{"n_layer": 12, "d_expert": 160, "activation": "swiglu", "moe_layers": [1, 2, 3, 4, 5, 6, 7, 8, 9, 10, 11], "routed_scale": 1.0, "balance_loss": 0.00152, "balance_bias": true, "lr_router": 0.000508, "norm": "rmsnorm", "norm_eps": 1e-06, "optimizer": "soap_variant", "batch_tokens": [32768, 65536, 98304], "train_tokens": 482100000}
Below are experts of layer 4 (counted from 0) of a mixture-of-experts language model. Rows are named router (the router's row for the expert), down (a neuron's output weights, with its number) and show model dimensions 0-95. Each number is 500 + 50 x the weight over its row's rms, rounded and kept within 0 to 999. Numbers have three digits each.
After each expert's rows: a language model's description of what the expert responds to; "comes before" lists some tokens at least twice as common just after its tokens as in all text. This comes from a sample of Wikipedia text that the model never trained on. Tokens count by the router's weight.

# expert 22
router:538465572394540506524451588611462503524413625515559471605449457544479565465461452545412441502450494473471523479477598448465537563496444523473535477510503520544492580492482504448531458584490505390432487464473552519537572469587490521427478495432531461513560490526528520479499521535479540467
down1:519430571445512517564537481500542494477544531528470405536528521534526575527429549580501540553413429431605459504544536528502537564463484483492515547586617469459510469478456477540433491523553606537480499570592506618577480516524504525488446510483485421407459460468518502453453509527495505532
down2:530517428448472506451482517482523420461476498439492455525492490477608490489549529460508541485461528461539551492549525568528434489597474487497445451547439550529487466526461475451495506492524497484490526462518577533489418536493418579534496469512542450573449564537552558443469460578522476483
down3:534506592517401483456386537600491427437462529466486462522462432519562472526560455475460488400446516466460501495471498537532465419540429529490498538428514510558490534510498604539462441459502402485531535541498568482492446472575431509475511565598601588558511522484560556534494533600457566528
down4:557504516611526479527539424498566537502508463586523451538533513590519514461499532460524427558542495504589496417584523529443530637612474414511510457449502472499547437568485479498400490373537564492549528465469497472604592537533554440470571566527503458511502549509458552483530539513459564459
down5:531544527485476470612471485471535463480513492453503498471454463602507550502471456559502579458441560523512537552450505442545464501466385509530535457506537508534558536510515451486524559458560508492457514455452487468465629506611518517457462511499469422411565550592437526561502453471516419588
down6:503498506475550410524453568478496457505504565433499503525519468490431364398452530539542537450507409487535448474514550578485517388513509506509461459428501448488480417589547515468483451467609539391487392483460477458423512405513511492496463517430580615554480503534556582493485505515534532488
down7:599508601506492516460495585581511447482430434434433563416558502509502579556555516534387450438457440590533456495474484452534538487524511470521567505505558474469521400525479541449448570446548438460503440525411515505508568366452578511518563553487524457559558575435501560421472588567539465606
down8:464421579528477441440464473501470421454492461517463475506479469474527457456537616614525534476479471535484501447472537427561484441435467490554533547442443577474497591534547616563506429578546506481578391542459508542421504589556469445463466490425491547569561590566501503484483508578502483468
down9:594504565511474579523563508497538469466534547535428411557547422558552527588460424481471475406512486562439475530526439429554493561532434451447471474576464516465450483516539465545540567419472480421406518502538488460481551600556572502487540465507575533528523550495557528559464430583600554520
down10:460449497501513599547533600475492527521462508425485576466497526532493502530540471515560415517569483508573489452457503467556522448439551499474491476497483443464575510569523565475446470439507439445429448503456625536476464502505462417529487433512554550405452465434593456474491526534504443515
down11:439523534478552441484530559538539444603461500456478509520482484565463488550515489544459387485368475488432431478625501447528523409467546611561574516410499481558496433542517444619503505495439517474555479460486460496525512538512534431505536551481450500490547376479411480440494505535498470357
Description: Commas, especially after names and numbers, plus clause connectors such as that, which, who, where, when, and closing parentheses.
comes before: " ", " and", " the", " he", " which", " but"

# expert 1
router:502438507540582454500557498554436425584387607504466582513523465542464443461536536462411458471443510504474504505496522466470479482443433573477502570536491503460545471533491514463504540554482443477468506421507511488586510570492435556482473489463517449508478547592498572526365564475434558572
down1:470518530572565555556452509537592532415589475577473538450548484487426399472458559508538510556531546497545610491464535541471549490468567509524466477374477384574456535491425546592519526423485510507487459483470582499470423496587508563570549452497470529483410536462447536466480455509470521449
down2:518539483525554479450459436502555517439378521483494442500469522508520441449485511416449578499523487446501486574491450571535505402474440459550496506400563543438430529503507471427528517436464483545511511533477490496498569483472529458577550649485568502560521549486536447530559558472489425535
down3:540495532516491480487453533508601462510559482511553524570501499524419504542545522520492437477455524458555584518486541408561519439503510447532609440484457564554423493510491512404461526566501504378458436579350513564404518471588527537454517402546590462433423488496439566425454484461524490491
down4:588480521423555455511545560481416489426483540525532507526435524437490480391495490351508544471554551509504482454469590427418504509489561463484435566555446596544518485423502400533498495518502447508537474457498378504471532441461539446525486469531450529476579517545436568616512453533475446527
down5:594488517463430454389566621508524512431486472645511506455437535521548502425553458458456490584485512454505539426521522584543496414505528618520440517509524490489572592389517551405537497541562520537481535620493476419479457532541522535504596560574435551511492463495503487400550426463533458522
down6:484503489508500509470525436450531525505521525473478501497463574543482488488460509562468468392445415535462534476501503473621499515470551526474510386610566525497423449543502553562592429455413539492504361407455511447507447553466475468557421507461353442524457511420537493545466465498471411454
down7:454472443490506496506463495616487489572513481550475498412521494417493456568605441606447510545488529585459436420422553463578497403423526473437557536468527552530485523503488463510481493403469460630489454534486477339482495541498456469494509471462417482416462414467622484443513487525600467515
down8:449493475514434474529453506532426508451487562454525562488454474448507460536535562459459510543614540444514503534458468476519556574523521512541502410488479516456550446526519547478405455518498424495439557529430378509565497446567449464499445479569412494449529547505542496473539548451401530449
down9:496560455521594432503594476408524470501411482485506533556619525470527516508602494561549557417446498434566491497445521536530477625486511460471497553574528460518431565499446506509470467369585514581446443511511520534592496522486546488512451438477482596481472427524546464448472484463513481565
down10:539525494524468579538450491480474573546511424379586513467486395532569594632563476494503571480536476564543419472538544556528492428573503440513521498438480492479553435533555453585504465530501521510419471531494524542639541450550494447463482504429506504524561483496474447469467426477399482535
down11:485476519486505425454624511426621526520561447541502496580494586554524507500501457507468495469623440468476476455509530546531507477555488445526466473610487546404467501481523566488427495487524428543464556521457417483428400467514544522483492499533429438456489505512442434537413504567520484516
Description: Line breaks and the markers opening a new line, such as list dashes, table pipes and == heading signs, in infoboxes, tables and section headers.
comes before: "|", "-", " ", "=", "==", "==="

# expert 14
router:580473500474490405519476612584490447525490527427505434517526386536561545496517464516452540430467511505509464472514581516470527483616487599464601519542486478467606491501497477524473499514479446439535474507488513452576612473575425550377513491498520475487507401501564509559481534517536499495
down1:490492491518470510519448469463527407478524584586429451563491507545542526509458545591466546455539526487496473368573563519610572385506454491453664571594448540534461424475509585518570444497510505459446548494470494402503466440467430521564529473452486511448472488457435515502502537609531443378
down2:462435475545424453431564507518493480563492445500493490519444534561508509473476480529440535550462522493587562503417558463535503487415493473483485468431413544494562436552519439643433430489425498390510599603488520480501485555548551546550474524492475487542565532495474477499489547448606423551
down3:516517615476572506440478589550518452539478494525451498574425466414455465492501458480465435405577535490564499524416489498516446490517487364425468421558550503576577429514470473542544432584470463500484504442582489552514461566438489494540600563581493537406526492501516506478471516480434510432
down4:527584473591511483532531444538525510613461492524541605464471469606567452553477486509448507515482510443489556521481490520435459504562534534521535496545534444497534397440453475527544559469397475492528500471511545432518514511465481479455467452492429574536409528432509588592512584487490441565
down5:477479458460498554435453508441487467480591507444491594453497488376531485463478509514486506493496498623525508452488476557534486393466438632534501524507508461591622495492465441522509516500503495540529544474502436589449537492423537584454446534582476429473422564523575486520500516423514511585
down6:544556456572469527481546585445550477476515422539571485491597516518470471447493498545475504510458396509513510438549542527560597508508500551529559547385516564490577487488540507582523429376602461542480435402510455491515489463590427577541481506511525486551473534487468514575487478418495589521
down7:523556560428473574561539456524541484424520391517451603452511547526481466537530562497475383545480514460568500528478464526535537524417538533477520550489445505499492490517426500447529515488469437594490438389498490430596591506487496623519419566492493555532571477605535590578473482514575540506
down8:502507476526478567453589543423509528519494505441468530549366454507480521492505518439541546549462412505387452493548516564504476481489435536485522468582523496417418510481516582502433501514462621505564464440499493503502550540553444526576477516515516502422397554463522497500440554504497474565
down9:457537446477633474487612483456494448530513465534497504556496532512524623499556443443391509493544589431531512463506502452471491552436374421455419507554478539436491571457451419367557425454535450558418484489483577493410553481512447488552579478504469557498400461566452438512493533598474509467
down10:487504520479558491498631552389561538490530447441488466480471425477498537418459475601535355540471547569483425443494411424558564453390461463502541445464562511430578460422594551538573495599561468558485463494476480521507547503425492542465482346462492408513457450473452470520506477493531477501
down11:477571462490498465592431480481511456544471434441498611543460544507629459567504512478501546470479531448593547498557456483509450435557468552512539531555454516562483434461500471534513409426484519505510484570480477423540504584514512556505551500477507465488516488521543583488538602511459423521
Description: Word-final suffixes ing, ed, es, ation, ies, ers completing a verb or noun, e.g. schedul|ing, extend|ing, Spec|ies, design|ed.
comes before: " to", " in", ":", " by", " of", ","

# expert 6
router:472483526436562511517461530629431431504419575398472494532534480512500594407514499465559484461475544522469484476499593449390523458515479535457576488520456524447445494509362527486373516490544458501522531439435534529458517526465447539518472438452534434508545469478528539476490487509534564557
down1:585428478512433482482549507574494500465559531494447528486458516528593460518570517461532529423553510573557486499592473493486485396475484502537533557517555527478537502489513515544549505454523546490467419488401483477578496564569520585464520537421473570480492504374486440454487598614484502567
down2:496452440440532465477493490468507451470528450523490463505481550514465502491395476434458481497450509523413528509487504504444417530465458509515598468401466513519603510443534369428482518491462463588512500476504373358510418490542507566468518498456479561493467437519494587439485436503478464485
down3:457468419496471476469455522532462482479453601454492506489460566543407451444565488554477610503436555442436447547510493545400484487460522498539508505596503485483449576495533483475507489544524496457528586578463478563523546493424515434469457496486532452500552415533537547455491482500445485546
down4:530471511533454501531502561514452488537497471467546512530473564508468607481480516597489534424509520483513534413539488531470549487525462436410541488442541461531373416517490625477539493497500479510552463509509391553530545483525434540466466539522588541468487572587530378432534529489462517517
down5:508526492485521603425438461506479483506533544414421561541432490453533497560416447527518507473554467510513504525475690509483495529533490501508489464436536478495413628509518511513494505593426471499460455476463433505421427465562444502453550412490500471485483467568482504511519438401440525510
down6:491504533448484592555514513534490523565481521454437533585565492507473559490585477441536547439481472449506614544507547520554476466479451449540433482466461511501539513476464511434377462543517483528471573580579484374458473561457480528504435487483453560509442513477474507544489471584481470485
down7:450518594517429517427520415482606501535504474489558561590510443545455568516464510509444418508531473511477490465586390523493440509460491513487567468466533436366475422513493579536466506475568486540470432538482526479578450455511389387552484512503486530445602476468499550523498514454541508497
down8:480480509493445477611451476568479512485576555535541489497552548466465559437445493392415605520461483535410539472530500528573555453448487504465607499471440451469513478489520417468505556442456492412448515479490530533490550520449589498510500556536471459510541512445447548517557504598548509427
down9:522549507579514560542533479501599548483539546497481460522460510579505534477601449479498496525474521477479427637446436495464551531445540447547437499486532635509518508474470591575613486500520459519466536447446541573542438441519439466531514501580414436579561513520496486535447487491531505546
down10:488478476591508563461453500500520460503559519513533523492637561525438483614400540455483417558565459522518594531462500448466434548513449520492409555467523481438513538572458552553569464533524471543594463419473461508507490582491525520563518406444530420424474486517567488510482526473469579558
down11:438474444547553449440508463527490434537494556483572471482566510474485504416475519499474473497511533436532513491505521442438394502507544553580529466455551533444493598554424469538597514437540449611481586491557513542371609348477438520532533532488460487503520462517523422492497522559531503484
Description: Full stops, closing parentheses, commas, quotes and heading-closing == marks ending a sentence or section, plus decimal points inside numbers.
comes before: " The", "==", "-", " In", " He", "The"

# expert 29
router:471485572447518504569453505526528399462442540479453524570616431602441453493543502537486481493445486483435480466482558567378476465538414545548523521555494557452552604517515499489480462510455566449587466486462539461490567514491489567447417520517511496439549496442502452501401535544473557497
down1:486525482504443460590512512587487441477484497445551464485455432553412524464533498498543544486528515436553486519434476365592571410479563495463518483459571441516531556548468447469557504517512471482549513485481444394406437439500396517461472580582507531475491540499452528463561475454439529446
down2:481541518518431520456426567583499525479499481408453482463482554504482513432535546427581499449484549543586500465411517438566485629522451508484564507453456413549587474435583407523464547561472528466473561505437471488499426458574470466480531582502500553530546478427489378484546588449658528573
down3:451456517499587581470465467522471518532613469504381573471495492460508502515488433628512524452571454451514493539550484516504474539515493453564503508516476514525541554535478471490552451541475507447472484533530482481434547448515486436444449491471520601448444537481501497535529458439507408504
down4:474487560407501504549477445441445471533493510474447481480502523506467538550459468409491622498552447454476554381518477537542506559564477499519548435442549458540500398467516596465470519535503536551461440587455441437547546514533463491500457492494574470552536578499609583547545513505538494595
down5:467584563550542513481535533521541561487443584434611448590530447433597518613526418541515499487554547494555535436544472477560553452448513540483556478598458451559583537606412465540570492479488522485505541531417495517540438451484515524512520459507461414525598438522482449475552558482459556655
down6:509553424538521479505468461557520490503492524450498477571554559459562442583561515526466524523465515469509466536497500542526468587475549582416492519476493449545453594474531507507404532623538612583461503543442484521532601614496487505450605591406475454482439512446446473501529390520516564532
down7:492555538372473410504478501505463566508519550482504526548542487431558461545574508527472481481565519455544461432494462520548546431574526491520456474418387530496627456421551434582482561464600513469473584553439522461411544534476519484537607441517546542540465468546447465496549431467453400522
down8:452541440476479501496520486501485463484432517594499615506517477488486491527456394436561581518504507416475543499504411607370321491406528514415566538555547563398530460526511460474441497558429467486459513565538481443510480501482586497467430478457531531484468463419510524524456406531435459445
down9:446443443461464496545531458567488481562490560544433503487368538540493535491544466388458642529554451444496460476457509528533511502502483555511565436628379437465500581499435470533488508473636571462454508491499524516502475533609504451456552455479483594575472511535491484440467492522556473528
down10:447487528567485472438422458421509500518558536541560566617528542594521549523532550502501471480472499497543521464505422618525434462484439495556514548388441482534429514437530509485513462517548465585522436530599484546547448516581493498531428439534409639594565503590417458507572616441478522565
down11:430587533553387578569510554512475523419585472539457532310507570496505404431583489504586411443483539593531518477570499442419557620510482493508473566467454500391460511498532419545484516564526485518578451483409488513505393461397482536455462584479545577461458559479567458476515500516545502538
Description: Bare space, parentheses, dashes and math symbols just before numbers in tables, dates and formulas, e.g. August 11, 2010–present.
comes before: "20", "19", "1", "0", "2", "3"